config = dict(
    num_hidden_layers=9,
    hidden_size=384,
    n_experts=24,
    experts_per_token=2,
    d_expert=112,
    d_shared_expert=0,
    hidden_act='swiglu',
    moe_layers=[0, 1, 2, 3, 4, 5, 6, 7, 8],
    n_empty_slots=12,
    router_score='softmax',
    normalize_top_k=False,
    routed_scale=1.0,
    balance_loss=0.00164,
    balance_bias=True,
    router_z_loss=0.001,
    init_std_router=0.00604,
    lr_router=0.000416,
    num_attention_heads=3,
    num_key_value_heads=3,
    head_dim=64,
    vocab_size=33841,
    norm='rmsnorm',
    norm_place='pre',
    norm_eps=1e-05,
    positions='rope',
    rope_theta=10000.0,
    rope_fraction=1.0,
    qk_norm=False,
    attn_scale=0.125,
    tie_word_embeddings=False,
    parallel_block=False,
    init='trunc',
    init_std_qkv=0.0206,
    init_std_o=0.0,
    init_std_up=0.0206,
    init_std_down=0.0,
    optimizer='adam_variant',
    learning_rate=0.000511,
    beta1=0.9,
    weight_decay=0.48,
    lr_head=0.00622,
    max_grad_norm=1.0,
    warmup_steps=438,
    schedule='cos',
    final_lr_fraction=0.03,
    batch_tokens=[32768, 65536, 98304],
    max_seq_len=1024,
    doc_mask=True,
    train_tokens=283300000,
    max_steps=4785,
    dataset='wikipedia_en',
)
Below are experts of layer 3 (counted from 0) of a mixture-of-experts language model. Rows are named router (the router's row for the expert), gate (a neuron's input weights, with its number), up (a neuron's input weights, with its number), down (a neuron's output weights, with its number) and show model dimensions 0-127. Each number is 200 + 40 x the weight over its row's rms, rounded and kept within 0 to 999.
Before each expert's rows: a language model's description of what the expert responds to. This comes from a sample of Wikipedia text that the model never trained on.

# expert 3
Description: Head nouns and suffixes ending organization names, offices and titles, such as Secretary, School, Municipality, Magistrate's, Director.
router,228,290,158,113,251,216,161,232,258,217,203,175,179,211,199,209,205,246,233,193,205,211,195,190,194,191,221,167,203,239,210,213,222,166,242,170,144,217,169,259,232,122,168,164,249,182,181,151,224,205,212,253,201,162,233,135,163,236,195,232,222,223,184,159,191,243,162,231,204,202,127,145,119,157,242,277,176,227,209,242,203,230,158,158,183,266,216,145,214,135,275,230,189,197,222,264,201,194,244,164,142,204,215,196,216,133,133,302,204,236,205,146,170,198,163,166,176,187,111,127,232,221,250,141,232,188,131,188
gate0,220,197,213,209,133,186,176,209,204,179,224,233,226,218,254,196,272,234,198,193,231,209,170,132,175,150,189,245,210,135,189,213,236,144,232,250,196,137,261,211,220,192,177,184,190,159,162,225,154,172,144,303,281,149,182,277,195,173,177,227,190,221,259,181,211,179,159,223,166,181,182,178,168,152,179,213,199,256,222,206,187,265,280,189,216,297,137,183,210,211,258,262,263,198,127,275,232,125,201,223,155,250,221,230,146,192,203,248,232,213,156,177,186,158,229,183,251,146,163,200,225,201,206,154,186,193,214,231
up0,202,185,200,234,234,244,226,222,249,188,178,221,132,166,210,159,204,153,188,272,209,237,141,206,268,201,205,181,152,211,240,161,226,169,171,132,216,266,196,244,236,188,172,275,200,228,210,158,174,228,234,166,177,223,221,209,201,186,236,163,238,223,169,228,185,213,194,210,213,231,190,225,162,218,250,197,119,262,199,223,192,111,79,228,143,142,240,246,149,94,221,185,148,224,234,166,193,243,228,220,177,190,247,194,254,182,195,165,187,240,216,231,184,189,149,163,165,270,180,109,252,186,205,225,173,168,175,217
down0,192,247,156,241,256,247,168,287,151,157,283,174,205,254,153,279,244,225,190,232,258,200,132,242,195,161,131,182,168,171,280,269,142,189,273,178,219,168,166,125,195,166,249,261,171,127,166,183,188,267,206,174,214,139,182,228,150,256,256,155,213,197,168,143,192,218,242,240,202,231,197,183,199,209,114,226,185,277,177,149,220,128,192,196,103,270,127,169,208,211,227,250,295,173,143,195,137,215,193,273,283,232,137,267,230,238,184,243,194,191,156,225,195,186,208,160,223,252,176,197,167,213,330,188,258,181,274,198
gate1,166,265,153,203,200,192,180,123,226,195,181,226,235,231,216,164,215,155,231,274,193,206,201,142,166,269,191,161,203,283,226,272,197,160,253,167,281,229,201,238,229,163,151,202,270,142,208,159,198,194,217,225,201,229,302,163,168,208,289,173,192,97,205,231,191,216,174,187,291,259,193,219,263,240,200,203,221,186,251,229,230,240,189,281,244,249,213,196,233,229,141,192,133,201,258,202,98,167,222,197,214,211,241,216,176,141,207,231,225,221,189,282,196,243,161,210,279,261,162,200,217,190,168,232,247,214,110,149
up1,178,201,202,341,186,123,236,263,218,171,223,206,185,204,151,191,208,187,222,198,256,203,226,199,196,156,231,184,119,192,117,152,230,245,216,196,149,177,154,222,198,205,217,203,161,262,117,134,181,233,256,175,161,223,194,210,198,200,162,251,137,153,199,129,219,144,219,195,196,166,146,173,182,203,224,283,266,215,233,212,161,146,210,168,235,169,280,184,211,225,198,242,224,170,218,216,284,260,179,160,210,239,199,262,166,207,167,227,182,199,155,169,202,148,187,194,217,198,152,185,159,197,184,262,131,219,215,218
down1,216,209,169,218,177,150,216,197,176,124,222,215,212,193,194,203,220,188,244,246,114,229,241,183,235,240,171,204,270,232,161,174,250,247,223,140,162,238,115,230,159,113,162,211,215,208,191,159,256,234,152,248,194,172,264,210,180,114,224,226,241,206,190,145,188,196,151,243,235,221,233,242,215,194,229,224,127,217,214,230,220,175,178,214,224,193,228,197,199,169,176,209,258,235,260,267,183,247,160,147,198,250,199,294,259,201,211,184,141,157,240,192,110,159,247,228,87,261,170,254,214,223,224,251,201,200,184,238
gate2,158,214,218,232,171,163,158,153,196,147,219,158,225,153,237,233,144,220,117,171,243,166,189,178,216,196,225,238,249,180,185,202,195,264,198,237,191,225,184,175,195,219,118,182,156,268,231,267,178,172,158,133,196,197,236,189,167,276,206,197,234,187,178,208,206,265,195,171,147,231,299,245,191,288,175,202,166,269,231,100,284,245,206,233,220,208,227,260,156,205,198,215,233,197,238,211,182,203,155,178,211,252,187,148,215,162,178,127,203,150,187,143,136,227,193,190,250,174,221,156,138,140,182,170,175,178,146,246
up2,172,197,177,196,219,155,248,321,175,232,201,138,218,242,256,215,267,164,250,201,246,197,170,199,205,174,212,241,192,275,196,235,235,181,177,116,230,227,217,223,241,214,229,249,237,210,223,184,190,267,208,250,220,238,222,201,216,223,255,226,176,218,219,191,224,153,101,194,141,176,184,241,195,177,156,260,297,241,203,238,231,173,130,205,156,222,242,228,197,212,182,163,200,199,125,216,215,183,233,200,203,113,201,206,179,293,142,224,192,184,192,250,230,202,248,161,177,186,247,275,199,248,137,185,131,164,243,177
down2,188,235,195,224,202,217,195,286,191,251,186,182,196,194,176,237,195,193,138,233,135,197,235,218,237,188,256,245,202,184,200,175,171,258,281,208,127,169,120,177,201,228,187,196,232,209,269,114,264,161,220,182,181,192,196,155,194,195,168,127,148,153,232,108,112,163,157,127,153,249,162,217,253,208,154,171,199,197,118,168,192,181,209,230,203,251,229,211,197,197,205,194,139,210,178,167,214,224,181,160,198,263,153,220,207,226,260,184,163,182,176,200,159,194,208,316,184,130,223,210,182,100,258,148,214,144,233,165
gate3,175,170,157,191,234,203,172,202,179,156,268,127,231,207,149,224,178,202,191,230,130,180,222,244,151,139,166,161,260,195,165,171,186,174,231,166,199,130,149,135,166,182,170,165,214,200,211,209,139,183,224,183,198,216,250,165,221,139,152,157,241,178,192,247,144,217,205,186,221,192,210,220,178,201,198,214,240,201,129,187,274,159,202,160,147,195,202,185,209,171,161,207,232,208,142,250,191,235,204,208,213,276,157,223,182,215,173,166,200,221,185,197,127,240,212,211,198,239,219,184,206,205,194,152,225,159,249,196
up3,269,189,206,167,228,229,253,151,170,261,173,179,206,223,140,226,215,148,227,172,207,262,192,214,124,201,190,122,185,177,223,248,123,251,215,216,210,231,163,252,156,270,216,207,223,174,206,252,203,157,229,205,202,196,191,192,207,191,183,213,139,132,203,124,262,148,204,191,197,115,148,164,222,215,233,244,185,218,236,112,253,214,208,194,219,210,172,127,125,236,167,163,165,239,136,124,206,176,189,276,228,170,156,165,184,169,263,205,229,191,123,202,208,157,144,194,176,219,211,222,204,254,237,208,214,202,177,195
down3,266,251,232,242,208,239,213,152,240,230,157,212,143,229,156,275,206,188,185,205,232,166,236,168,207,228,170,186,166,161,206,177,94,122,177,210,145,222,157,188,176,178,228,230,167,193,168,213,138,250,218,280,216,186,172,123,193,166,207,201,190,236,178,208,231,214,192,248,245,284,172,228,223,227,203,185,262,264,204,184,121,247,180,272,164,158,199,208,197,107,215,236,214,141,212,149,185,199,185,195,190,150,199,156,160,196,116,263,256,265,233,199,161,154,266,183,242,241,191,176,181,190,102,257,220,194,169,128
gate4,228,247,210,257,175,139,143,206,264,172,220,186,196,268,160,235,163,196,228,179,211,196,209,155,231,207,282,175,185,154,192,200,227,191,219,158,171,202,209,181,272,225,130,128,180,179,233,176,257,188,211,220,276,213,198,120,190,240,141,179,205,220,154,183,174,176,188,188,198,170,134,166,105,207,225,254,147,265,167,217,222,237,188,164,141,271,150,203,230,167,287,258,260,238,173,321,215,233,182,180,106,203,129,190,123,262,165,171,256,241,141,152,124,196,158,181,190,220,220,153,253,235,137,258,181,121,166,236
up4,187,194,124,215,217,207,111,150,185,216,249,170,214,280,166,187,161,143,237,168,185,161,231,161,212,245,199,196,195,147,188,188,237,185,210,173,188,189,116,298,203,239,165,150,217,187,194,186,231,178,180,78,160,273,230,195,197,243,166,226,234,213,135,217,196,163,201,170,166,306,213,198,129,221,180,261,176,242,157,223,235,216,228,231,224,230,207,173,224,178,181,255,226,254,190,223,184,211,219,175,174,259,213,206,129,256,195,194,175,201,159,233,235,235,217,273,168,266,135,189,201,145,148,296,261,240,176,234
down4,153,187,209,197,209,178,215,165,226,210,209,203,203,159,108,203,116,237,183,182,162,144,268,223,190,210,194,230,152,199,161,206,213,235,272,253,266,230,172,217,99,256,247,213,193,195,186,204,229,204,230,181,224,159,169,205,164,145,190,203,114,197,180,222,220,226,195,170,236,170,194,274,209,242,222,191,180,267,109,126,156,216,222,197,189,179,186,245,160,335,168,236,122,169,288,203,246,201,151,191,131,158,160,135,157,135,264,112,230,198,208,198,224,200,99,205,199,189,252,228,208,188,107,202,144,197,168,236
gate5,212,157,121,179,184,228,217,163,163,198,192,255,181,206,229,225,190,253,175,157,230,186,217,214,210,216,117,255,203,188,207,189,256,208,182,178,100,205,223,142,254,228,195,199,175,252,223,236,199,260,192,174,178,193,195,180,299,176,192,244,215,164,140,228,125,150,182,161,216,163,208,177,208,210,207,154,253,248,178,187,162,140,222,207,299,276,188,181,204,190,131,216,204,216,245,185,230,209,195,200,242,168,168,219,216,186,229,213,163,175,155,240,250,185,233,171,277,137,276,265,287,167,182,237,204,273,263,199
up5,240,230,229,191,165,212,168,179,226,152,236,199,220,279,202,172,276,195,167,196,204,161,166,192,176,224,170,182,152,233,262,213,266,211,174,218,79,77,223,162,198,219,160,214,183,205,239,173,190,204,229,229,213,211,248,255,218,233,225,204,232,189,243,223,220,175,195,188,193,235,189,115,192,168,234,176,196,160,173,125,192,223,267,237,255,138,160,164,187,215,211,280,183,226,271,171,171,232,231,118,229,153,185,196,256,217,191,222,134,179,160,202,157,196,177,199,238,178,224,222,188,269,214,206,162,198,214,211
down5,224,102,176,208,240,161,186,222,152,227,190,230,260,149,149,224,198,308,107,185,201,247,118,179,195,202,188,166,175,277,230,210,154,268,166,236,160,201,174,209,200,168,198,210,168,204,189,160,203,217,171,229,317,273,188,221,198,232,146,300,235,224,142,231,182,183,211,185,151,240,209,177,242,195,164,213,157,244,253,206,223,133,208,153,140,204,220,135,175,169,156,283,221,180,192,215,248,173,153,231,177,188,154,170,226,246,159,254,228,210,137,180,166,200,234,176,167,123,256,224,192,232,238,261,265,181,179,128
gate6,182,168,264,242,200,310,260,163,207,189,185,195,166,202,113,165,225,176,190,232,210,204,157,207,209,227,253,255,176,214,202,151,201,223,220,187,153,144,210,183,184,182,258,184,179,175,245,172,192,208,241,191,224,188,183,177,222,178,186,194,176,199,254,186,248,221,187,242,244,220,148,161,281,270,148,178,178,193,164,214,133,154,193,276,188,153,257,157,250,162,201,139,234,158,245,132,209,268,161,226,186,207,187,219,162,173,219,168,112,152,90,188,158,169,170,175,115,201,249,190,198,197,223,201,257,194,247,216
up6,160,203,151,209,256,151,182,154,225,194,199,235,111,219,218,191,163,220,214,237,171,186,119,245,246,229,217,259,157,174,197,164,227,183,214,182,238,253,110,260,184,244,168,237,250,177,199,117,184,152,134,120,232,158,138,136,256,142,234,251,215,251,247,204,182,198,205,238,173,227,171,170,184,178,123,190,224,146,152,257,135,219,273,244,93,193,207,290,268,238,205,197,168,198,211,254,190,205,97,139,214,105,216,226,201,183,154,159,219,146,196,191,153,216,209,235,221,201,225,192,248,221,176,168,243,264,252,210
down6,149,237,264,211,199,98,192,242,199,157,200,207,205,171,204,194,212,157,220,237,213,240,161,209,196,154,211,203,222,167,263,241,173,229,172,132,258,213,272,143,230,162,171,206,213,194,211,250,130,216,233,233,168,221,206,229,262,185,204,162,232,214,279,212,160,244,191,192,216,165,171,277,142,205,237,166,273,196,178,219,197,196,261,234,216,144,176,229,223,133,237,182,243,215,166,333,140,161,239,228,113,247,205,219,126,245,247,198,217,236,228,198,193,162,219,197,288,185,156,256,199,290,189,236,268,193,239,192
gate7,245,185,221,179,193,252,176,167,238,164,204,254,193,283,219,170,275,180,215,164,244,192,208,176,203,173,86,227,254,220,175,193,191,175,166,152,190,192,163,213,212,192,250,228,209,171,179,170,232,187,162,193,198,185,208,276,122,220,234,185,180,177,193,127,105,216,269,246,139,219,185,202,211,226,120,237,161,120,196,154,154,213,148,217,181,191,288,245,233,212,186,206,184,245,170,163,181,195,237,275,239,205,163,245,206,160,150,217,168,211,221,225,103,233,231,174,163,133,178,159,196,276,207,197,283,205,203,245
up7,159,187,185,218,187,124,246,195,173,191,195,187,156,234,236,175,215,224,211,208,190,249,204,208,236,218,288,177,144,168,215,245,197,235,199,283,238,209,204,182,249,212,133,217,202,189,179,169,209,195,211,173,156,197,251,176,193,287,162,160,259,173,247,229,225,224,146,217,255,137,214,178,253,205,215,184,219,224,183,198,200,152,228,151,150,169,193,164,170,199,236,211,145,252,310,268,192,235,200,158,200,250,208,179,144,174,183,215,193,241,191,195,227,177,174,125,178,245,145,173,184,194,210,182,165,142,220,136
down7,147,222,252,268,188,263,248,158,189,159,177,182,250,189,215,187,254,166,230,234,243,249,190,254,258,152,227,138,181,150,194,223,202,209,226,142,223,219,176,214,200,180,204,270,196,206,195,193,174,198,140,248,65,196,217,241,175,210,304,212,207,170,173,225,249,167,202,210,192,204,174,188,215,245,212,223,250,139,164,135,200,186,96,223,151,193,247,169,251,265,213,226,164,61,211,216,214,271,202,210,218,175,184,151,232,232,286,204,226,208,255,154,171,168,264,163,168,246,209,234,216,243,211,235,232,151,213,178
gate8,168,183,149,252,178,156,214,212,221,227,203,175,224,256,176,187,244,202,215,208,230,186,241,227,176,211,75,138,159,217,159,206,269,231,111,122,191,236,248,182,188,196,246,191,261,176,194,226,294,185,173,153,209,190,158,159,192,185,216,172,199,157,221,207,240,236,206,192,205,145,204,157,214,177,201,150,205,204,197,251,220,188,162,253,185,267,203,165,211,186,182,221,158,223,184,99,222,176,199,268,221,254,123,173,222,257,200,234,269,228,222,175,214,132,197,245,237,161,209,191,178,231,146,269,215,203,225,188
up8,216,234,230,211,219,219,201,151,216,206,204,192,218,163,226,216,190,136,214,260,198,216,213,169,218,223,289,317,230,247,299,241,171,218,229,256,178,125,197,241,258,244,262,150,224,191,225,183,220,245,124,197,209,163,157,178,175,184,262,282,174,161,253,186,246,141,126,215,219,200,185,195,263,177,231,200,182,179,266,213,187,181,186,237,186,177,252,205,199,272,179,200,244,190,209,225,215,210,212,209,222,193,169,193,185,171,159,245,89,160,164,180,155,205,196,205,124,168,224,204,187,229,264,235,91,144,239,154
down8,260,199,162,214,240,216,161,170,154,153,193,146,170,158,163,185,165,196,259,195,206,197,231,204,191,194,175,260,281,187,206,186,219,182,152,159,213,233,180,267,211,226,204,214,122,286,154,128,302,291,195,245,182,197,125,205,145,190,217,260,210,138,232,247,159,173,237,241,179,124,288,227,210,219,185,243,247,265,199,172,219,156,225,157,189,215,236,213,231,199,218,110,199,195,214,156,113,165,179,228,229,232,227,169,270,202,228,178,200,210,182,219,171,203,188,218,203,201,194,209,143,271,167,233,178,233,315,170
gate9,167,145,200,216,221,184,199,215,139,136,190,185,309,94,155,208,162,193,202,225,179,197,263,220,168,118,172,285,170,207,254,238,229,171,136,131,206,139,222,156,223,210,205,205,174,162,262,238,190,188,197,255,166,235,192,193,196,241,228,246,178,241,193,151,276,209,152,175,181,188,151,191,194,172,184,168,211,253,209,179,187,280,161,276,212,165,182,163,229,196,138,204,254,146,173,103,261,250,140,215,198,248,173,251,230,167,242,256,171,222,153,153,278,222,261,171,199,199,214,245,97,182,232,189,196,211,248,151
up9,176,208,206,226,206,222,199,227,259,227,224,248,213,194,195,187,166,209,217,252,169,208,147,200,155,179,165,257,211,183,219,154,136,201,196,240,221,241,205,208,183,272,69,244,240,165,204,188,110,117,194,116,215,241,109,225,223,165,204,119,218,170,179,200,148,272,278,171,202,211,218,171,214,221,204,238,282,216,198,143,225,243,212,258,167,167,266,254,277,249,219,192,180,207,164,305,129,155,152,166,225,251,212,182,205,206,190,225,173,270,265,198,161,199,143,180,187,181,261,208,218,176,160,195,305,156,182,181
down9,169,241,300,224,252,152,199,216,146,184,273,178,193,212,188,249,168,180,114,228,262,213,183,183,180,171,163,207,217,189,215,238,168,299,268,247,266,263,243,183,165,261,164,192,177,149,176,203,228,167,227,187,191,229,162,196,173,178,211,194,225,220,197,183,178,194,191,222,168,148,175,292,175,174,225,204,192,259,200,162,140,147,210,234,188,254,197,234,217,208,244,203,227,176,217,240,204,230,264,165,150,141,229,144,220,200,207,216,271,166,250,119,218,293,183,235,253,218,210,161,123,193,146,173,233,193,256,201
gate10,179,207,222,278,146,172,232,243,148,209,238,184,163,213,211,173,223,193,171,210,201,185,242,154,231,176,316,187,153,206,159,137,211,257,244,227,272,224,212,194,231,198,316,162,218,242,166,130,174,237,153,198,202,162,304,265,226,231,201,219,164,169,214,200,177,191,181,168,221,180,201,174,220,164,198,242,251,241,207,208,212,200,134,217,138,192,226,234,161,191,123,200,224,230,206,215,252,144,226,193,193,271,229,213,152,269,193,195,254,143,223,286,136,219,151,203,183,226,169,164,183,193,174,165,127,262,217,192
up10,145,194,228,261,228,235,190,200,103,236,190,248,167,230,225,222,224,141,187,233,246,201,234,170,130,231,191,144,287,219,192,168,176,136,202,221,178,190,174,211,167,245,245,159,235,223,187,234,205,257,171,162,175,119,209,145,214,192,275,231,243,197,250,206,152,210,124,222,188,231,195,179,191,161,137,166,174,256,165,224,194,232,210,221,170,266,267,171,186,306,215,248,209,284,205,153,130,192,174,183,249,267,138,261,182,275,174,159,278,181,146,187,155,197,220,249,130,142,192,214,176,194,181,193,129,263,292,209
down10,160,212,212,207,255,226,186,222,203,132,200,192,209,244,229,243,209,241,169,186,238,222,223,217,217,204,212,198,216,130,232,246,240,130,225,145,220,223,143,198,217,215,229,272,180,159,199,270,154,146,231,152,297,242,189,218,215,178,238,197,180,157,170,163,186,169,170,160,219,152,169,196,130,232,174,214,236,105,139,189,188,164,209,235,191,221,222,177,173,131,204,211,286,208,179,189,174,238,145,125,191,187,302,186,236,269,265,317,220,131,285,166,179,292,210,234,287,242,238,265,238,159,171,216,178,171,222,195
gate11,180,149,170,209,212,171,214,250,243,266,220,197,277,163,143,264,210,138,200,197,161,176,200,267,180,133,191,206,236,196,233,170,205,189,213,186,233,221,143,212,162,248,214,236,95,198,270,296,181,191,294,182,225,219,186,275,188,230,226,213,199,226,152,190,192,156,178,140,204,226,258,158,240,252,158,141,218,236,233,225,266,214,176,207,235,232,200,291,187,155,237,233,221,139,212,194,201,137,171,198,172,104,279,228,126,202,221,154,218,152,265,162,242,174,244,214,165,197,249,169,178,201,188,234,170,251,232,184
up11,139,137,251,201,205,128,225,180,223,186,209,245,209,143,205,213,220,185,170,218,192,172,195,243,139,251,254,215,235,164,215,203,250,175,160,167,245,171,254,178,230,175,246,160,158,215,237,245,203,213,151,222,203,199,255,209,242,232,211,256,228,181,132,193,152,186,239,209,168,170,191,163,204,177,207,186,194,181,196,207,270,256,159,203,260,185,146,231,188,271,209,219,163,187,235,189,210,232,176,190,169,122,250,223,177,185,185,223,185,205,171,238,280,187,143,119,278,318,173,233,150,211,190,90,178,244,267,221
down11,205,205,220,180,206,198,228,267,210,188,245,194,253,166,168,128,175,189,208,223,263,250,276,193,152,179,216,141,231,201,188,218,160,215,175,98,174,225,291,217,225,196,171,280,221,120,199,232,176,180,202,221,159,217,263,236,220,213,214,174,127,197,228,245,275,186,227,223,146,149,243,199,144,219,214,211,198,181,236,218,191,215,196,153,201,267,244,157,167,97,202,200,215,227,221,180,158,187,153,212,180,223,141,168,164,291,161,179,184,254,241,200,311,153,295,170,177,231,198,148,230,218,236,222,222,179,167,191
gate12,256,255,193,201,179,197,179,213,171,146,237,182,206,139,125,186,157,255,209,124,197,124,184,194,157,190,193,214,176,127,130,173,221,262,257,215,247,232,161,161,211,141,202,110,283,266,226,152,166,236,217,212,178,140,206,173,169,200,222,217,169,198,179,187,182,262,193,180,218,197,183,186,202,231,260,223,189,221,223,227,163,193,203,186,270,253,160,133,211,230,233,211,139,210,203,257,187,251,275,163,144,228,196,182,212,219,218,229,246,169,190,161,145,266,178,175,244,198,169,173,163,224,173,158,281,208,203,187
up12,223,255,190,235,229,144,196,286,206,234,210,200,212,150,261,208,191,253,230,227,203,250,269,167,196,203,221,203,195,250,210,145,148,222,245,201,188,222,219,215,118,169,190,225,209,169,152,191,180,281,237,195,235,154,220,245,233,235,267,161,278,241,172,213,195,215,171,176,191,193,235,273,174,243,226,240,167,213,153,201,245,213,147,220,152,223,246,217,208,188,177,287,181,161,208,221,256,184,216,198,174,169,140,197,226,214,159,192,225,214,258,191,188,229,187,229,148,211,137,208,199,206,197,186,148,283,226,175
down12,196,162,293,274,236,207,191,202,235,143,208,278,241,229,142,160,223,217,235,208,195,236,227,181,171,245,208,261,197,178,191,234,119,188,187,145,162,208,159,122,272,244,200,186,185,197,181,219,123,154,263,190,298,154,220,170,231,212,197,119,211,184,177,157,178,182,236,191,163,177,260,191,193,153,205,159,202,263,204,183,202,221,221,112,220,180,267,246,163,195,185,134,181,211,238,174,259,116,116,166,181,192,153,204,198,213,245,257,206,175,139,216,192,190,216,189,208,206,220,254,286,224,264,242,187,201,260,270
gate13,223,194,169,245,115,213,211,218,196,160,204,198,252,128,213,205,237,187,127,223,190,206,179,240,226,225,269,188,216,177,197,175,205,277,243,170,161,229,196,208,180,143,205,221,228,201,181,141,237,241,234,261,97,125,196,160,287,249,234,218,156,240,198,200,184,250,194,232,246,247,189,261,282,204,178,156,201,237,193,232,181,246,179,180,184,243,227,197,246,206,258,227,117,278,294,239,145,206,258,147,262,182,148,192,212,173,214,206,198,221,270,159,202,174,303,146,197,223,140,108,186,225,200,222,181,144,227,230
up13,92,143,102,307,114,201,185,238,175,233,247,148,233,147,181,239,195,197,159,223,149,227,243,294,173,199,247,246,278,153,187,174,230,227,220,200,195,211,159,183,166,176,176,149,223,236,213,212,186,203,230,131,204,240,172,230,246,224,159,217,131,152,161,250,104,189,226,222,189,279,193,217,279,282,181,180,196,210,137,171,166,278,227,195,186,208,259,208,287,179,170,200,169,243,254,255,187,154,181,196,202,188,253,264,188,202,327,225,203,178,216,165,206,182,273,192,238,105,192,194,153,155,169,209,206,167,224,160
down13,220,241,201,273,176,252,208,260,146,163,207,196,172,141,177,272,240,135,266,211,256,166,119,146,149,222,250,178,213,201,247,212,161,168,185,197,105,201,231,241,185,209,179,190,237,256,178,273,136,204,191,130,178,190,172,213,252,269,174,193,220,229,209,165,176,189,241,202,170,223,245,225,238,206,194,114,184,174,193,200,197,188,217,181,172,165,265,252,195,189,215,214,191,183,213,202,150,194,224,183,238,192,254,183,228,212,170,170,213,168,225,191,125,199,295,217,188,249,181,211,177,186,340,238,255,220,254,273
gate14,171,154,188,276,205,176,206,162,222,148,244,235,141,211,186,156,124,217,199,202,163,191,238,169,189,245,240,263,217,241,227,205,145,226,194,245,203,176,203,199,204,163,230,177,207,220,191,197,88,193,209,220,251,271,208,148,202,235,105,188,201,224,177,211,159,153,264,201,74,238,126,247,188,245,229,246,185,197,161,184,155,192,158,143,177,168,211,151,148,115,237,283,201,104,226,197,234,198,226,111,214,190,244,148,158,190,75,201,230,192,224,172,250,165,233,210,190,239,117,173,212,178,244,292,268,186,162,164
up14,174,243,260,251,232,275,183,303,189,168,173,254,238,150,203,130,227,252,208,182,171,233,178,209,228,168,160,192,249,194,177,243,129,152,278,179,233,242,224,116,208,183,156,148,264,192,122,200,170,245,192,190,195,156,185,173,209,273,193,158,200,171,181,164,214,156,229,205,139,219,148,237,180,243,223,194,176,172,185,298,162,196,208,155,159,244,191,198,120,157,203,275,155,210,145,202,234,234,220,108,146,192,202,263,159,182,206,140,209,231,196,203,126,150,171,276,219,237,209,205,193,187,159,235,184,221,200,224
down14,169,192,215,199,206,230,224,179,220,184,215,208,131,124,201,153,228,124,223,214,206,171,228,221,178,275,176,156,156,243,229,168,262,219,187,201,251,191,126,234,234,229,268,168,235,204,194,187,204,144,213,199,210,232,265,262,137,152,255,236,185,162,170,221,176,247,166,212,225,254,208,210,193,167,172,218,207,276,198,174,214,205,132,255,219,164,208,229,212,280,210,199,182,194,176,156,178,198,157,271,213,186,227,170,214,180,172,213,227,223,193,232,204,213,135,148,249,261,207,177,103,197,185,172,217,206,217,213
gate15,173,197,220,255,212,231,205,216,235,213,185,195,141,281,148,185,232,227,168,164,236,240,328,200,169,152,239,180,206,151,163,96,180,191,212,119,176,225,196,193,216,238,92,280,154,263,159,140,200,229,198,237,189,154,228,153,276,211,128,180,215,169,281,193,85,125,191,158,203,194,208,155,185,187,217,218,161,203,241,216,137,256,197,196,167,201,235,197,180,127,233,176,138,157,226,183,164,180,166,162,186,266,127,163,252,167,212,181,192,172,173,190,190,206,181,265,197,190,201,196,204,213,215,246,216,194,111,198
up15,127,112,261,241,169,190,168,206,223,242,260,216,238,215,165,260,134,262,153,206,181,184,301,275,180,166,233,191,253,88,156,125,209,236,206,186,136,211,190,204,189,295,189,226,166,239,254,196,201,218,214,167,196,171,239,212,207,245,164,242,241,207,236,272,135,175,261,195,195,226,231,153,237,237,179,215,197,238,203,159,263,196,244,165,212,139,164,201,193,183,227,269,212,192,297,168,224,141,130,165,167,203,140,159,178,218,195,151,209,149,93,248,205,235,230,282,197,219,236,297,213,163,174,220,245,257,124,170
down15,130,181,186,261,166,196,181,192,192,211,159,228,212,160,216,255,230,168,136,175,205,200,237,238,237,214,169,207,201,293,253,219,248,185,239,167,237,170,141,146,191,176,265,213,157,146,190,220,233,183,137,214,136,279,162,236,99,206,222,198,173,152,202,181,228,202,172,213,268,222,219,210,255,239,226,203,231,201,214,209,245,199,145,220,278,184,154,188,170,183,160,131,213,71,208,159,218,209,183,209,237,179,183,199,149,196,252,248,214,174,159,247,186,197,188,94,227,160,217,274,179,187,154,213,181,158,234,160
gate16,269,191,195,223,222,191,172,165,224,211,208,170,193,149,180,152,198,161,220,205,209,167,264,220,207,115,247,172,172,204,160,210,204,141,214,259,187,257,206,172,289,150,179,264,184,193,232,210,252,151,206,192,182,170,215,92,209,216,143,196,165,139,204,239,119,171,124,212,124,209,184,222,186,235,105,224,232,238,196,273,196,188,228,169,183,267,187,257,208,156,160,183,186,151,187,149,197,215,185,194,156,249,240,264,120,159,141,178,222,167,185,189,272,225,170,239,148,166,181,170,255,210,196,221,218,203,115,213
up16,169,207,133,255,228,254,98,214,140,147,120,206,129,90,159,239,191,225,101,203,151,218,265,245,156,181,150,163,162,266,198,223,175,244,257,198,218,204,204,136,151,153,223,162,180,182,177,189,124,260,176,142,169,240,196,109,224,223,304,153,197,200,174,223,117,187,207,132,264,206,212,242,212,225,248,158,129,218,141,189,194,155,205,183,198,193,201,191,200,169,170,173,199,172,186,237,184,235,149,164,193,204,212,150,217,191,152,124,151,228,324,281,261,167,262,217,213,205,124,155,214,230,183,181,217,191,200,176
down16,179,106,188,135,215,214,157,284,210,195,204,247,222,193,250,266,176,230,186,189,216,270,190,157,237,246,213,241,223,172,195,204,207,107,189,205,230,175,255,222,159,186,198,214,198,149,172,249,178,185,152,225,212,197,209,295,223,120,281,259,226,298,196,230,176,242,314,222,174,172,182,164,254,239,148,228,239,290,203,193,201,233,211,243,150,174,257,154,188,245,222,119,215,234,89,191,196,178,276,269,254,193,203,112,238,229,250,235,256,159,219,183,221,200,148,210,209,186,220,188,144,220,183,204,189,182,189,234